{"hidden_act": "reglu", "lr_router": 0.00111, "norm_eps": 1e-06, "batch_tokens": [131072, 262144, 393216]}
Below are experts of layer 7 (counted from 0) of a mixture-of-experts language model. Rows are named gate (a neuron's input weights, with its number), up (a neuron's input weights, with its number) and show model dimensions 128-159. Each number is 128 + 32 x the weight over its row's rms, rounded and kept within 0 to 255. Numbers have three digits each.
Before each expert's rows: "comes after" lists some tokens at least twice as common just before its tokens as in all text. This comes from a sample of Wikipedia text that the model never trained on. Tokens count by the router's weight.

# expert 34
comes after: " |", ",", " by", "-", ":", " USA"
gate0:170095148198129125162128102149105145115127149113111112132177141118127143083098019151085151131133
up0:121220099106194121092170141156103163138134104119141161151127186088125099115055176172121079115163
gate1:120020084092118112129133134164121118135138051160095141081170079126144168133085195114189099080116
up1:166207183197138127123137156124158125087112215163142103168062172089165096129086070149078167183137
gate2:152155113112142084118122132180132108156129065188148064129102138076177147132122105141151133102133
up2:116148150124082069148099173144144152036161119118190154123131138088124112103101105199091054132123
gate3:082085099127122166098089127115138174165153128115169101107135047173165114078184088142157091132098
up3:111148152109186129134071131144171124120122130151102138110109111133134149129115093188046149126112
gate4:125120145116146125145169158112165208133136108124182139130149171087132116124073087158089106117093
up4:154140157160150125186103184091089195142129098127164143108144118143114096119077121084138098186145
gate5:091166128123109115142087077075149122103113097072160103129145111162137142116153084208141140182137
up5:086147110178096126153082171131169141147102171136132084101149123120131163121112151118106094175177
gate6:186160118097138134102143178131122163135110136167128194119124114109076126108137102121092089145181
up6:131057184099199145205167163111136118093094168115127094141161101171124240142121067116109127066118
gate7:176116101102150089133108143140099138147151076107122134085194124140119154091105099158131083111116
up7:111161106088183161126166073142140171120120153112162133156179178088115052164111179126094187135130
gate8:168124098067061087096120124132129117110135156123121089143149079165153110075118210127135161065151
up8:193122128066078118052125085114140134159113126141148108159172111131154131067171196135126166080170
gate9:107108111093126105103128116110146152076151139160117128140135002135186124118127141143121150097086
up9:117161106086122150083117106152138128145127114101166090103142059144088119146114156084116139056144
gate10:131130122122160125144155180126107111134136111172101152110114161085093089124159120120164167157104
up10:093055071135140117095158112144172164114147132119141138147102106101098114133135091099121151139096
gate11:111160083108120103114092062116095137156138126136161121109149100104131141113113176070170093159164
up11:189141106134150140175152129128142061136126138133145125129143139123132129124137123084157146087173
gate12:149090113143121099151151093118124104117138161158117099095123145176089138129138192083125090118079
up12:113146141114165151124078170117132090131107129114111132117074153115189110119121140147113166146113
gate13:151126107153132121153119166149143131128115139093097095073151135229119136201073095126179112096145
up13:059171103138135131092145077142116080163144146119164158139090134093144132163154153124123096071157
gate14:118076139143113111112120149117092125125135083095121151073079146121130079115109176134139100063119
up14:153125116114162124125142138129153117141099121164086098169090140113154158138125039106147130117114
gate15:183136128108163193131123129194159111092114174162177069161092142111120093092110118153129135075116
up15:135109114120111131146107110155192074158131112080113151145119138092066157141086119151164095080126
gate16:082159157083117102134148082098049125111131088129129137149141110132051141107125227152109185154111
up16:173094102163162139102076151173135119123065110114181131112160146088151132097118073113095113116140
gate17:142095107124138178149140108149129123127103136131158138136131144170157115141099099117123107129128
up17:140183140102147105132137104116133118088106115115077095075150095176156144123110146137188126140136
gate18:161135023154105150156109090121120175086140114136086166150123144134106147183155069111118092191123
up18:140130130195128142091116129130113165102154099184174088090082138191092104105073172170106116168149
gate19:169118164083116111124078120153093112090143082183172135173143100128099173115136170126076143124113
up19:196087142151151066122096145098159173094126204122167144121144151114084132103097233114046186114141
gate20:134065100147140151115132163129163167062111132185125093160085111033184123122097087146080124171118
up20:141162094154175068133094149122111151188133177050114122122177188212124146124086119119107155071143
gate21:124111096106096088151142100134069131085160129087111173180155042141188116107175056119106120151113
up21:096118144085102150128176136148158100186150114099121111145180112095144139181078145102144186087133

# expert 56
comes after: "1", "9", "0", "-", " a", " The"
gate0:118141197149073115176199090127077137148135139155156161107151121153128154142076133163089166083108
up0:069141107107095113158178116150079133094097113149180135127140145130115146162098180152158058124076
gate1:120106035142103173144181108122166123103083148142100146133120084105077124137124107111144116135170
up1:091110059169150141090131139074146150114099148104117141139105123116077096101114079114108106128148
gate2:134094147130124134133117104197178126165156123182150178077067135099156150125150115152099190141156
up2:112140109100155098121158183073100170132116141208164166143129101140164117144125097176116147137156
gate3:152124140105151171119114083079147088102081132160149155076148162094115101155111220099073136150040
up3:124085121132124167136157023143157136061129162175134172139131097170139130144088146159088105139072
gate4:176047096146140171115100091105119099102154154122134123101161091180118169081124137128113156085086
up4:116175156126101091117164129169156161167133123125121111139075130109139091198130163122122115178138
gate5:117102113119175062176115138124212109169118124094252131161118103114155103140131129169147129097145
up5:164098113125165091166127089091169131165174144122208129147155086128166084149135131162125147078157
gate6:085087147112172161120069099106141182150146182074239131136124198129103106103116090164058153136094
up6:209111145127120145158182121074106109132160096127135129149124149048091078081196144142133140155144
gate7:117175122087165120168062149121131094116119167177135117138112185072133053154149117074096123161103
up7:141155166071136130098126098137164133114156071093129108082140070155110204121145132156153151089115
gate8:079179137117095169038130161184149168052139155183088191162049142126133116128112146107111136177167
up8:107123159151061135124116196030142131093116151148146099143133124150095117117075090131114128115116
gate9:200105090157050157110151154170088107166079152178053071084101092105107173092064108100124127131148
up9:106133099092142107155118114101145165115155120128116226146166157142137106204162136144119152113119
gate10:123179101132139071093111073134150118084186071173086112169056054109159169130205184173167167143148
up10:135165130121113086104128094156187137068176113164092140152121086095134156162123160161152141089094
gate11:090165138116081071154139096084161148128147092168140133106113117167123149155083105149138178150079
up11:144140151117079092115162092125105140142136116137072155102117158149075096115131130146068229172121
gate12:114208142156150116112110163167128118083138132158116087084145130061144099177094129114114116149155
up12:120160097108114115109127108166073117110120131125106094099095106133159103126076150108087105153175
gate13:069086159111110183105141135084119076128117115133171152136104107116086117115187144125107119142170
up13:150125146164110197107125133131059090171064163078141091100075137100143085117177134104096161152109
gate14:042127092133139112092134192105118167099140100181128135114119117121124053131188083140081175172186
up14:165146162119159182082135094176096151125077137149120131153133073100126125150074124131191163130140
gate15:087119161100129139163135135150129134129164111117143152079178137136193118151148169133126069154082
up15:064115117078140108177136107154076086071191107146147146078208124109181108174106158141105083153067
gate16:138146166116074139163160100103125184083096094147187191117169176122164123156106120179094160119093
up16:117121163135131146102134072137166132091157118151184146157122122158114052054173054125144104152133
gate17:116153102105094098172204120143106148156109168193114157150065159158119137198113119111145147113175
up17:154143094153073092129120137159098070143146107135094167098106137120138165093150155099185159132183
gate18:177077063162102120140096166082067047097115102151154123128141134119161086138168167150122107127151
up18:161122141151123131133142119150168103114140157119134152087150140104084128138119090156120131142105
gate19:151111093111121107090120137160078156132115135136156149146117196093173105110106166110160140108150
up19:148095108106134116116122122180088119108109136126159139171134201098161097126151139145118127160158
gate20:135079206169165106069143154177158182072081116151132102106099111118134140095041175162143102114126
up20:131143105113184126126111176122119102094121158106113156138153093088106053100135156096132136112096
gate21:151118128151095156124131113137151090079098157164071084124091137121124121138144136078083108131115
up21:137148071143138139112132150169161146143117062122155103147165181134062109140107157138202139119130

# expert 4
comes after: "0", "3", "4", ")", "5", "7"
gate0:136132153069128151105127175141095164089107198102167059178155135104133152164123180184113150122121
up0:082122102123112168106096140135123177134099138082114179083076152157121107106120108090158091177122
gate1:151196147093061148141127125130110139081124089154107127084136143114150120112129041131153142193140
up1:138099116135163094127178131122096148167129133096119142155105136083139110105100155114094097094186
gate2:131131119153079098142204133109165087106149155121095146165114101105180067160123140160137097114157
up2:121144127119095128098159111111080099135150164158101128093109119137190128157178183093141143089134
gate3:146119175188129039122090154136110129129090092199186138115161145117109111121124105120130134112163
up3:133150165136165082105129168140129179140090120124149142154117119106115078116114146149134147127171
gate4:102138137191126093193167078121166119087128199167090143133102088149108121090123097114148080148140
up4:106116142122178095189136114093146155142117188152142110118097106173099111110108154153140159157104
gate5:082062099192150148132048058154099177176107133181080138131210128102099137095112195084144079040097
up5:107068142150157089149102123128133121114090092162100162165151104120091135097079212148127071107083
gate6:155045105153101099151083131139093161132114160147148157137192120087086102127128159094109135078131
up6:112145097063127176092129131176121080100172150102119120092191121127173126095164090180108199168163
gate7:164138156107158105096061115116150100172139128134200056112118196113155125123100165095144152164114
up7:083106082046110108117135133120129135119184113115126188136144107106103138108142120123102180107081
gate8:071114079190074099132074180123117100066135082089143109085105159149159159141139180151135129168103
up8:073195124089042085124072149129154141132106123160076196050081146151162101090135195124099180177121
gate9:078066139148131099104164145113140173196189213136056138140111098189127099178147131135135169104071
up9:130147089110139134120139103113157166129061152152079155187124165109155095126132179163115150091098
gate10:106100104174116136144106127124180184089128234101139087072127156139078102116117174106142165115109
up10:126137144135192132230163174155079129123132121119155101191118130155178074156153175132133186110103
gate11:116115117103149172131144147122095119133130146127164082141172158140138164139163116172141164115139
up11:097088153169149158139180083134132134170134112154123186114134191092153146085148177098108104161169
gate12:150161142177145095133189147114084178125166099124124103104149119118148118104093156118149106126125
up12:135169075154085145151116153103137151152153135092144120091125142143137123131124131104093113147070
gate13:122125147081137115123148158100109124103164165165111146123172115173098077098118083143112160133159
up13:165110132167093119141203069105131127145145166086080112143045091176146121118138101083161113094119
gate14:125055153178104118176106052137101096170098151087104114124158121135101155146086116114097120158040
up14:098140141112091123106171103110123178113176170113107155171128119175133105128164114167122138102175
gate15:117164084129154082149091128116125154084146142183176159122095104097098136154138186146127160168090
up15:130148175116074131109188090124115168133110089067083150103167180127117093101068174122150106074157
gate16:108121138124115181125075146106169150172173133155138061079111159186171143162094128123116171161190
up16:067119171128139156158096089111203154138141120135110154073078120135076108082161145118133121130113
gate17:177153112105151178123081122128103149089145121152162156108096178132104161117103149130126116146088
up17:088052175154151162129128072158139103132144143077170104106155134160138126164117101133155175110135
gate18:062085130119117125137165183107168098108107082127133137099109124085171183136136138077147136128151
up18:098094069098102127090179178129101088120117119131114184142163091106120140134154128161111084084148
gate19:123137203166142168170118135147167147134187142113135114142144169102153075078070111175146106131083
up19:175123165189143187155053187104123092121107102150132067156117139123126165162071135101146195129089
gate20:097148135163141134151091133122121127096130153082143216155179161123082151141084151142107140145140
up20:083184116125132173158101073132155112086131194021130149119173133138106149110172121110139110173128
gate21:094153067121169125136118122132113121132143100118170131104141130093091124159128146171138126123142
up21:142125152084136084171163143119179157154157149095143118192118144167139131151114170148153155105104

# expert 7
comes after: " (", "9", "7", "8", "(", "6"
gate0:074159149142083125103179094100113162111159102157145076129092145132109150120141124049160147148124
up0:056159102116109077134143110133056141156159108155113099119137133051124174091170126123176155170132
gate1:140093124113114110145127087096158152163114136067192127083094106156129105136139180150033127114097
up1:122188125122127143144133145166110128094142132152061128132170136127139115126081108123215136098163
gate2:110140170182148176184114133128155164092130160117166079140168134180117068127142115128158139110188
up2:131140109166180072137141128135097121170050123111124093096114098110102153153113109121079122172090
gate3:158105102127154150136124087166079136122082110151142106130103125159082131086075071167130124147104
up3:156153130096144103097129162132097122094132136153139108111075132104185095170095110173184076181091
gate4:166137143068112105097145137144082098094163150157165122100107174131082108131112141170104095136086
up4:089117134162139138123105081156147110095183155136144073155135107111104162177118142081153178125069
gate5:143127077120108137170155156104096114175189125097155169155141150093162079132105157122131107145180
up5:145128100157126128113107143149155107165045101179086132089101051121115106130145076184093143140111
gate6:139119094136132125114107083119130121142097118111105119160064148124145102164129143120075112138117
up6:104131130164163165193159116103110117110119060114106107151127185158108133147143179115093167177089
gate7:135083129087154152174106147189115111162129148138097112123098075173163180173112119113124106126144
up7:135167148088210131146089129110139075147100118063141068094133203141139127166147145180114101130121
gate8:134121140159096135063199096110135108150153077158105118099090124093125179099108103196111090116124
up8:127180099144152107107144133104116065130130088168113071111070122082150163158139088199105090127066
gate9:130128200108159140122103171135183126119100157147100172127142098137134111115102121164142136157064
up9:093169071165109133097164112094110157204139082066139102152134142162130115084155128080159162085222
gate10:092082118154132139107148125180163082139161141114166074153140065124080156161097107125119132116098
up10:145093114147138150135139114198102092131131189166167098157070117075157110146136113174173129226098
gate11:105126114132131113115116101133156111142139165154149100109138144121101094144148134117156125200065
up11:124067112167122152134064107151109108129103213091136108006107141144129060119181171151063100168094
gate12:093118144147109142193127111145107145066169174167139129134111093162183119101115085166148130124114
up12:134159162198070120188152155181124118049112160165156153171176120142153129153173127169138151113138
gate13:166168108123072160125162203083126158118171073127232108092157148146134140093108163148131121128150
up13:049118170137138101174071142150174105113127175058085151177142143189105125221166067080109143142041
gate14:121147125077042096139176084068132208095174155143120101103133104117211144095161118106095173127173
up14:172088139201193177111101120122120091160041109142083115114100111133115119120092139170143103079138
gate15:156166169125162142169129160147133121131038131141069164093124145120124101112120142156056086106119
up15:141111115165088088127110124125166105175117102147085170201106127123126113109107141076085122068138
gate16:134130142123121063174161105139122158165084115200101163103116089104120070110160153086197085123172
up16:148132100143119108123147104093162089168132103062078133168149117096130113157113104021102155100169
gate17:144114081136065084127116144148171158137201113192147100175155120138086153134140093127135123073082
up17:094067163108105093099111093102163130153118125098127132120139067183080116064103125069123122082170
gate18:090119118138119117153108147150128101101119136106135091188154147181137105078123100105058130202088
up18:105167160107121135146121130117129111139134124097140060164150167170148108054107096105117143187114
gate19:107096207187121128097154118133110111164208122114118134109114126138045113109163131124144138103120
up19:100113146169132094108162124188076108139177117158103164094114128133064083135130118145114125097130
gate20:076130146072091163170124125110096092096064153171108096129150156138155102120143117176134145203121
up20:151110086121188144077145124164156152112213119109134153083156139144121123120125128077125138106102
gate21:130124134170110154063132121187157067182129133143088153101128109130064133074079116106173123076110
up21:146148163146144163098121117143072113120057173147121106113077155124117129097116116193147131191145

# expert 30
comes after: " \"", " the", "-", " and", " a", " to"
gate0:114083138110092139142156087093143134150127119186104136099116060144046146091120136163136175087158
up0:121108123125128124166125109134148088112176156107115129060092077173123135206123145114164114156188
gate1:121094088089173130134156189190166082110149140153091124117100135163168143118112152122137145157111
up1:143099175161171125158113137141139136136106133126110185124093175129147114100120050139143105088043
gate2:115156125063080170120108106161086162119150147150157183102145119119118125180120065134167079101131
up2:160093134142074135107108117156108119112093146187097177150070194097114214127136075133120168136178
gate3:141108122135119097132140154133131131154149100124170127128171123105155175187123137117142162110190
up3:120096124077094148127092122089053122157136138105133127210124098141119174117125165130180110125129
gate4:037141115126132168097073050151148123096120097090117152050122130087086160102195153122114164130094
up4:132124055116086097122106108153171121100127160132126173149111106080054092123138062106103138113168
gate5:128152114125148113121185188159102141164093152104150092162120144169184137108176066128121203105148
up5:140127126134169139112115139153090098114143162167140081174122124138149090070127142172114125130117
gate6:127186134156124112134126116111096181090098131132110050172174080108143082062113138141138106150102
up6:074133189095058138138119096201128117169091105068133126149134164146186107086186104119104150111163
gate7:116129098099138169142128166156114175183115124165158095146075080107044156189158156159118115147146
up7:097105090116101156149097165119120141133153096181141130136115151153167173193185143178153137180156
gate8:106104100054100151152146103215124089163122160135106125060071091139080184127146131146108155085151
up8:134089167181142139130138118096131140129130106112129086117195118108174125171172096115178154163146
gate9:128085026129117087139161109110059110053166146131161125129157131156138090125160088134087139089114
up9:135148247148126103182132120122154129172150115133076112131093195116103136124127167097183104122160
gate10:130144144084121133087174095111161154092104164126098146097155126057055049144078141091111114185151
up10:166159083141155122184115085115150140107140137078114168106159086078097133134132131150164097142105
gate11:059116093117127142118158141141136122111146112074123158142145133114167107178104103142113130158144
up11:125127145167096125142124154085105110104097135038096095062036132143164141118187210113148138104114
gate12:130107139158105078180082183130144141078143171089160152103154108127111157125137129121139237103089
up12:161123125049126103130078110152103155019148123146103144088175123176120174161119150084124095097063
gate13:131130119111136151130210170163104105159079104134122102099154099102145133128121164108111094128123
up13:124115158098104123140104156175078131172195112179107072125124126130142093168098126114187090122121
gate14:079093136167107140098150158173128123145130113170091079117044051096193172153149130153220079116126
up14:131145100124181117168144153079088165134149176148125171111086128128140107115108132159111141103119
gate15:187120126126126136099139151169188125134173157107117065108110116160119141170140106104148115133165
up15:146150165139136143147158114140151158119108112125192129163125128092062126127119168175152144071125
gate16:140137119116128160149190141146166068163161154124131110133099148067149164180131163098158146145106
up16:109154121191122078103126124082110109144127148086104140160100132143153142160152151133193092176158
gate17:175117105126076112122145145147128101147195088111107070149118123092119133177165152121106124170183
up17:098126200119169156127069170111196170112104122103151131090124118170133136094044124139084143087099
gate18:108126166137154110132118122126099116156142116125132063158060064200118121168111164142234119157049
up18:108100140163177164137120111085149156122089171109109119133124183193081087113147062133103115191153
gate19:088146138153120094152111111128173168161079145136123103120144113119137109094143096088121157141146
up19:150178077134115091170134152129138124152125119128115106149135120091148126132157183131092135144123
gate20:134094208103122138125178081164199127121138133107078094097152127145150109128140171139217160082156
up20:139227113169091081100159158174137113132115102129121110133135114150145136155153095082079106173129
gate21:198111095121136087140117165166139077112152112134130108116087136095091122115119098112132076164094
up21:123143159108128084147110082128167090110135134103126155109131173117109090154094187111133090131096

# expert 61
comes after: " ", " (", " $", "–", ":", "_"
gate0:176113163130120135058180088133182115112171078134098090120160121122061129138109142103186149084083
up0:141161170146139122152151113037141128129125084153119115087107120099128112135141170107117188081102
gate1:108084076090030140024105143110117065124106134102143144156166176110138129161138058173073148053161
up1:162083117155112119104114147136137068113144143079176161146145099164156181101125093134095143103114
gate2:143109124166126143146103114155084113130119112162144117127158072142149123111160133097025107075150
up2:156163113134068118165113082124150138099110120110066107157094053108090162203126174126113187092078
gate3:192174176135162100077099126125183138189149077131119074106109086072138105140069119105142177154108
up3:197099160113150098128097157103109093142088137150096124098087099148141148095091140142137199145102
gate4:173139133138164167207136154141118063137097215108127102137095129136131130051132127147113153133128
up4:129105134147154185089183142150104160104125164123073142170135208142145183088162179088168202113159
gate5:065069147130094070105169116166158152137172171073105171158137163085101157075089147187183150126139
up5:158164155121082158146069154159167080115101127139125082088113134095202127131102098088100143081117
gate6:106131136124136142139140151134084135150177108199073153106100186128084115089127139134137112155061
up6:113108111137129165129179109179140103144133126124144120184126114140147095086186127132145153097149
gate7:085113120220118179095165142106169182114137151139127132094157134119081136149139091091068122170086
up7:169168131083201140150103115093153148177089153078094108112107113202185120126133130134114145104102
gate8:103122145126145065149161166086114127064135091132119149138119135144167116133094107139147070109139
up8:174157163083125161127151114140115094162085157110096120143149167138116152080172075144143126124134
gate9:109186112135137096127093090112150129091187128178140167063121133134108121175167124184129130157119
up9:137182071098186107123128117180168100062201135156121172096132148080075129191174153163118098139167
gate10:144129122176141111123124141118113069054163135141068088188063108102098102166181105102103099136098
up10:163075098133186122113099101109168211149129104174141164099195097188147161131083139113080138094173
gate11:100131159136137102147116135166114077092099108113136162161105104165174140133163075093107089107152
up11:145085064109133124176150060109096174164089175180106116176122116124120141153163107115126165073096
gate12:191167117071117103119134157161197150157161181158152122094121183167152120160111107107111198171151
up12:171133158103090097095108154158136123115085167159140111111109137133162117121105076109143082089195
gate13:161139186144149104076114126110144117114130110078126126082178091138075174115111136175119109103155
up13:105132128136109125135138144105137100117100114133116100104129134142097140117099132143157128116180
gate14:133156078128140076125090073102173110103108124140108177174110015067215164217149089193130118111119
up14:124061120132069112137144138103116157126163180126106117113129198132093146116105120131178152166117
gate15:107126126133139112140176135152135126186173145184115105198124134129125124093110098134122162076111
up15:142113144113149148197133201121142111128127130134165039204101128109115105139183116110077132121126
gate16:109131085142122072140132131113172107106108090115116148134102158124086147184135112149142129137089
up16:134146152106151170163048156126072106121141098136161121090147124047125165162097070186113145139136
gate17:094139077140124179095164177164165154077120150111144144121170135146126106132146128162143144169101
up17:140119118099143078175116148177134147147115179145140124119136190160130162157112115053110195134163
gate18:153156132171158141152069131174106095121125101214113147097108110162075171153144152124168108167112
up18:136163157153140117102110155192078172124126186146122155143120096112104126141135150077142124103115
gate19:100114152104073205086072119106066114143149147126108085111104102164089096090157144093103107140099
up19:144127075051116181107061121172152059160174024136102083125125166137132128186158087111086160181137
gate20:160117123071073155143072106113207109135100084097111100141122135153115115120128173113169179139072
up20:077143113186178131104161143123067148109187146141152165096125095093170135128088082146093068134140
gate21:158146141145155115177102188119138092113178153130135139136058169168104145153103202063124098151107
up21:157187107135155146201094156104095104092181105083154149109083169165141142110100179111187111112117

# expert 29
comes after: " ", ".", " (", "3", "4", "5"
gate0:051147145115159082158139098091150115149149111088118142124087129122143172074123127155152084172131
up0:080153114114126062110144093127103144148144098119157132090116111111119116102135110134073123133119
gate1:139088155117152131144150099102153135146087142088171120122080123146088143153119102094100061086148
up1:091129143146119165118140136118100161056196153129102086140134152100150133134162120142142169154082
gate2:106125155155126146109079171131143090096125095134121133132097152215108147162091099179125078139100
up2:097103159134124131166113137136135134119151158101124153096152183144106126140169109135160146116067
gate3:145186092093096046184164129111142117067160118143150160073093160096149224186170143165142157116164
up3:104109115105081149108202119135147134125074053148161175102108175129173157169158082209135175149146
gate4:153172089164091146147082135164116135123089173129145099195102190102143118075155106150087121138134
up4:150124158096124101181183120117154149136149130233155173117143031093109112154096143150138103096141
gate5:149179090130115136110120169086140129092149117127141134133143082150181124119134153140144103138116
up5:074057135093128126148062104164117094120155126136138112090090179162089133139083146102147163120148
gate6:126160119176144103098095071109147090195136136173137093154114123099121161094116133161123107066136
up6:116095121097134136134075124147139079113166093088198139099158126162095098203172123083170113139129
gate7:089101135176141139125078170148106090070110160154188135126163150099126092114105123108089171106138
up7:181123179128131155089080146134150138184108166153088082142090134128121177113176125086137148163161
gate8:153107053115139076179130150121097078109149163106117163153118110089084165091150114093077125133124
up8:083183115144154148159201135126091049107172104199127122154138098136202062183156155143108124162117
gate9:085063082163116108100133195143091134155121163073106151148168119120138102091121075112088140156093
up9:074107082111146150058161178086145173168148121080116178137168139170136132134097161164147138158061
gate10:141135123137141124124081054122103128116131163110090160113126086121137164066069094151100118103126
up10:122106131185153152142104116149101124114141122138038140160122123135118136109130129128103116143090
gate11:150188123099087114115167089122125149117123112127099123128162155093167083139139127134166144158111
up11:159166145082167124145149140185132167133158117088074131107151115134113128157103148117173160094130
gate12:157128060115118061149125176097117100138176150147149163180123107103123096163154080156139076123150
up12:084104119096110162114146168110095180130023157119176168105125092163147079114136093133184083106106
gate13:117128180146158124112085094099155157127194142104138100137135158120069165120154099135128148108104
up13:130100157190121132107132122149127167109219106123156103135124122077071097103132102123157128134060
gate14:123121089063150125142183148128092159135160149130157167126149105096159070134199102176165139160108
up14:148193124169177060141124124127130103139139162115155113133113142072144195168126164100160138113157
gate15:141137124096119130150100132089102141109085107104158152148101143109084082141098123132133100140083
up15:159188165183111112153097139118155151188142132085108126100148115131135235120172179150100127020148
gate16:066121059119098133104141130124141108160137078164156095108087110145186195155148117072145129103121
up16:170139119177142140155143179170115129105133127159046110132104147117120114122111133153100136156108
gate17:144158145101152167180147117075123104119155140121156122169122122119151161114093144133131180121134
up17:121103188078150154148164143087189151077142139053159146148170128143125129055101076127119157085131
gate18:153127128163139159079067147124076098116114137063001180105140193155150094116185126109106124185092
up18:119092092086116137161131143187138129122128135134117053155176101150139139107152132079106035184115
gate19:167054084156182147113136100121168193138120189133154174149164109126102128096097121103076091060144
up19:169159154075084093159092146130132042135116079107186129088098117156145102184130130131175128120136
gate20:116063131175126085125169184150112156117120129131119070123189145092142171132179124100158114116104
up20:117102142205136122124245131137120154119117078173132160103151145070089091082114137155146164126070
gate21:132165120133143136148135182138208099148179139163169112131141114146161171129108132098096158137118
up21:123146107113116116139164150120167112169105142151143104161185072110168168122097131126041156108101

# expert 23
comes after: "-", "1", "9", " (", "8", "7"
gate0:116136151085096151149205119159122169119157123211064083091101147081105114124117145134132120162108
up0:099113158055071135117171123163124163123128132190052072106130136078142090128122114109124135129137
gate1:091100192106041200163088136137124110105146150076106122076116155180127175133130105053085160167036
up1:146115110092125177123100129181141135104133139123102088145141141101068152167137189149095058111176
gate2:153124134065229169143187166108135169162143155080118174096133161089125130153135131070144148157129
up2:136166166101107176108112118147147100142069185152131123106156089205124107116181126145092149164066
gate3:105178103086140129160131144101121092143112113082115190110164105187119184131149135095100154133112
up3:153146158082134118127139102103081091162198116148143102129126177032180114154120126136157112097143
gate4:188064127155087158162161140134145143137115068108151164168231177146158133135157150137084160145117
up4:189120077106125102104142126100169112137187124155106176109126132159128088116155071121108219125106
gate5:199199126156149101168091152118121143118152139070124103139096111100092142089078103137140142074100
up5:131079135112167116119127096140152120144122127104125137171092127123169124124146099141122139130111
gate6:104138145148149136125084098137104097117128157115146131086141119137055182114153141110106102180140
up6:141124081166122087119198078095158106095137124159115178090156145108178098188126156158072120144163
gate7:127055161132114122152124137142141111103122132087126115186125081087153161162115092167137070120108
up7:048198114083130211105120115077149111137137123129151153153137122094117111116075125132115157094123
gate8:157128138148134096094166122180173101071166097155148100148154132115081154114112137048131196166098
up8:114159133148150112104217080126122191106131107136165174115169105099153170079109153152091151119113
gate9:127078140113098131141112115139144123125153113103144146095113149172062088110166109123192167140097
up9:117181105113139116098103165112121155141103140179080080146150127102178136129119142089114083184153
gate10:173091112135131155158113078126083094134170159088104130153150150195162095160097113123113162145094
up10:122049109142102124140086079171169085105112127141109144172155148173175127174135125132144125124054
gate11:149141084100161164206162094123115136174144128134084166134118064180088105123084103131126091094118
up11:133123147106115168145106148163059126134053134101155113154132118128171190124141131078135153170125
gate12:215157106193071184098104159153127125144221157118167093148112120175141170173142141172079134157129
up12:188136138189169118147125076139109105193102129128151111135141109178142175170135132112122094129148
gate13:131160142162122121139237139098133106114052076084127119074097087124114183070163132107143100072126
up13:119194168176143117137201120105134073119067091081133132043109076095120197098149144095133126077133
gate14:173107130129106079170108122110138093147108176060142089165130180142102127148122114102042133135152
up14:130126147203097157136163126151116118047180111027141171101121100110119159153143164047047132122170
gate15:094107096112110147126179191131153166137175133124116147098114139202126129152150113125177150110147
up15:152090131156215127123086115130159086102091110188158077049145122160157155124169152115153136100151
gate16:137094126160131116095157140101098157108119146081088124116180105153128061099150125154136131086124
up16:082106076160108148114084163186144160127148091141100103179121180081114067068074176137145157169112
gate17:090122098162197124157091140152046123131129102178069126146092182138081132129074140130067096116084
up17:197083130139077120125135168094184136124103156092167109151167111154182091101193163146101157141123
gate18:148124095178134083137115127159114080134148116164143131076117139149180098148129108144063183118163
up18:126172164053141128176197128098150170092136185139121115163142107079104182149146106149181183107129
gate19:144100150143099085084208153140114155138103128117145181093138050174187146202161116155138119126199
up19:087096149169144177048126088139160137117101122156169091134111135099135192106141105127066136136105
gate20:205092124134137056111077083138127090124162117121104119082167142111155109107159120184158178143127
up20:163090131112135155118135139145135117097150129153140156168078144069099161139204107181080067114170
gate21:160069155190156147149157110130098111147169111081187087151118119093132105176129142143112108181143
up21:130108133099099115164119176155157143160127195209109116130147130157126132095081108071196187125092